From a checkpoint of a small mixture-of-experts model trained on Wikipedia: a variant of Muon for the experts.
Below are experts of layer 4 (counted from 0) of a mixture-of-experts language model. Rows are named router (the router's row for the expert), gate (a neuron's input weights, with its number), up (a neuron's input weights, with its number) and show model dimensions 0-191. Each number is 500 + 50 x the weight over its row's rms, rounded and kept within 0 to 999. Numbers have three digits each.
After each expert's rows: a language model's description of what the expert responds to. This comes from a sample of Wikipedia text that the model never trained on.

# expert 36
router:548551565514578470552461423543471532437451473559511456556620502448548510511485565474505511510529520544437457408393516471422589585482464527561542584486451552588608597489558445450451432526366486450546471511517483463551474455470569482483529431606508437464484502510431551489500461487481413549497524553436528457510453546399622559620533421524564549534469545520489424473483410569518545450506524467470452559462504535550491492434551512518436527453491549511466514583570538528490529467477484531555503515535453474544565490466523535533496520448477480584453477595527464424466427558452512467
gate0:469519577417417557478598432533538552452433472549553462480536480398498504475520545450531431567489498501488411512580486457549453536569471433543535553470502494589440556563467537466441457540483503448594532495564540473408459558497491468586526460510469443489506472427474490476491560496495481540441504505474520575499451582534582505494465446550461484541505508481553509497542444487537538572441567433567496512521620503531511518512535511554472548600473404591577511393608460526496524452379476444476557513535567527537517503540503347544507516468501582544497372451479424525472530569462476565
up0:472468550558521481519455563481496555587485548543524562515475548479493529439487556428532440523406615440485543532446531478555405480457578561508479390588557523469511484548533531542507500509447499534482549478515474625499551478553524429462512479425509582468375464517529434450513446531521530536469490504520461488492471481471448520571581459395458473467546537499500454487477531509390485471621486505451418452335549443456445430510498495521489450462503504452479437426465533454541526551527404478498468428505600563446555409588511446438478450469540534511513411509501477440515450420480396526
Music chart vocabulary. Words in song, album and chart text, especially Hot in Billboard Hot 100, plus song, Best, Top, Love and label names.

# expert 28
router:497463575545587537466436453547561536482496491536557479493580570449582499478566479510565561517534513571461466470422430498386492437519413452560562573480453494560468625483521515507498472472541583508569430527446517453571497496459542530409449461487476404500506498493445531471466514514485444509548580496500577497530462641445537594528550453495539545476406444552434442497468514564492442536536446490452394561529440446553510463468543498573475549436504523490377510515509549438459427587491512484514549518559435532537514566530496500536525465415553485534510396536528526473428431559438432416
gate0:405493573510530575432489523464508447483465521500453504414570451558445442485564445451527568548533597486523511464498460507467435577424437423523479485513394513476458510497417559558475360544524450447522531490516492546422521510515557545488442375483512490571503552563389549556582524394507578517533438540493574484610542474551476546474527441457495539444529453418464486494518462474538436469564494444504528490557430457546525511528495539544468580545459471373500526494599499495481527534504476536487534496534454452354484562533496565440459411453433519454547526461553530447429489572492502456
up0:586426443422473540514488551496523527423502610425461445515507449562506538505501485487461482533528490498467458487445477433556462432541489583455497500436483540551594458488533393498584585468437533521475532385520514513628539431578498557530564365453386448525522520463472512496464432501561502513523464519578572499517492434504503527558491499487480557485428533517445474558514543559537486454478451509502480550475555532568449512513445556491505529496545521522606589480531566573560441466452547452425520426433552504596511422414524416426406507509502514530522564543523429470579596480415487491
Pro and chemistry pieces. The syllables pro and ro and other pieces in chemical, medical and taxonomic words, such as hyd-ro-therapy, mac-ro-phages, Methylob-ac-terium.

# expert 18
router:565466569524552564523472397514511536447498454554521467521588551450494480532536549441513559514497514509494433400504439547513529501434533482573587507380446561524485571554548471526443470564459509470584416517486457489517504449461530553540486402583525452370575571518500538455554401512413481487468502498514544486459479500438500460525535387458568477530532471469480389555457480555409488538536502537467401502388395521514531474504526543473426512441498507431433493478571516534412485566483564571506567492561482481499555538510584500543494472531492580565468468565451514414546405545463419467
gate0:456498475496468479525434557459403544511379558525486580512492468490526405524529555488461370548449549568517498457591513458487480556468450475496537523443494412461542440468422458526582511528491522494569472559533400520496448543504528439485499475560564489421410445514387504529542498473558477598521528547479577480539538492476455433564556467578403417555481460486450535567416498573469458470504493478570518482489462448457420448528568487579519440476488543563512544471545542478542477441483465485527511481525558529522489397425597579568532412468532636535535407533564511500537537527472459577
up0:423516481537489496511530387533458420486563493552515502549479476539440582511477544532563490595508539407479515460421401480568501497489438530451489523557427491478577498493497454442446426410482491447405491427560577518452461467528407513489502446454511485533516596426425530518498448438435463571486411476505521501578461543438488501527576445501578521485522598480515467448498520420572596484482464472466621409569514487495466623481486463449558452490427511473510510544484446484392498504501451479450457539516501465447416537607495558478445417439478480523498486415533612581565527513505549487
Locative/temporal prepositions. Prepositions and adverbs opening place or time phrases, mostly "in" before years or places, e.g. in 2005, In peacetime, located south.

# expert 45
router:460524478543537525494468495616449564505386560553601449540562556483514571396450502417504508492479463523483496477506446433452493550470428420504544513506504551549581595546576463479550502464362514441532452550498458439532427392492487548420540419492571399544530492484460524499529469488520466523495530522485471431534424509484494569506520449377534521531523464526508483418492483580566497379534449438488439545489418469510432484433467521480403568478456539478497534567517515474451432597477470501502517454484447470459487560504588487562528538500531520546462494544544599563497462601406429451
gate5:463461458579550488394574572588465517492402504480508499608421564535464407531540443508495455564406522430500609505497500395478611476502464488456533581493541510524515514534561533493521570510408557536443562399479487471489521507511491477471585482521483476537530574480528520459535468476571523492482378514480552553573466533481531479440565498465432470590537426514559591559495484577428527482557518559509497415472468436571454461419449516565464503516526476533460467490555528462480479536532412481400504587470562460611507574550490487467484425546577523497534576566504477479512412531487441552
up5:464481540424460499581472495586534560487526511506497476441609529496509505503547499484452538434584506502436566467511513605479497438449551471404485498476546466446477438468483483548571554412517534524554533486544503479543487495592478589506512465528507435486434478468429484538432563464398420424518637576434470552378479522517474397525474458535498549571499539490490605476394500448517555456499510410565570559520469517455518475495595528494498511498498472614497476573542463537560551454496563501503511452544503562567532434469557522519614536532505430524465501385426488406496524544413435513
List conjunctions and separators. Joining words and separators between list items, chiefly and, or, &, including, plus hyphens, pipes, semicolons and slashes.

# expert 7
router:511565524438587511557454450467570529459514527515495444556561574458601530503540455427438557528527472519429541507526393524489517589464450471537574472494480521592510544513489436428431455580531546574504433535463451449517444474508590483511447427518472499486438447517441518415552465544450464512493514557492524473515551575513545601580534412462457543488491429551528455419499421518449449415617461393435410492517476473509495468499449494544450484416523530400405470498507536534494492516448450560509546463469473496593580591504585539523576488428535502525485482593522571576478456541477555434
gate0:596453526466485510447503565463497434549531525560488483457454485472548476521492510566530516464487457478576568576508469566444500436528467491523453437495487538559477553444597478576478525430606456486512481522463447483560504428457507444443450422489503494455481514510492540499411546645496476519529505504531440538463558573450446504468550472415428505514529453559476498418405619496567608410585486529567547396518529541545477505467544439501405469473479496594440497436483429488530509604434510536486502479540547444421594474426532517509492534507443519512420500509644517524608515487476399526
up0:424425524451409461498553483534459514472512385454587543530482475550573457551508483470550502446514461373440515515435532465466509453481509462498505586498553616541625483458516535443488453498494522474377530461461422417404516466582431506526476558576445463485495498389459536498538468476474486452496488515509506525504498515535484533483491559468461480525490478567427420590507513467525467520464467438572519515491477557448373477474465496498478482501470465490457477521517462591514401464573634481458556552488543439514436467531563485636475452509441459464608495540439448520524546449564366476
Determiners and possessives. Articles and possessive determiners opening a noun phrase, mostly after prepositions or verbs, such as the, a, his, their, its, this.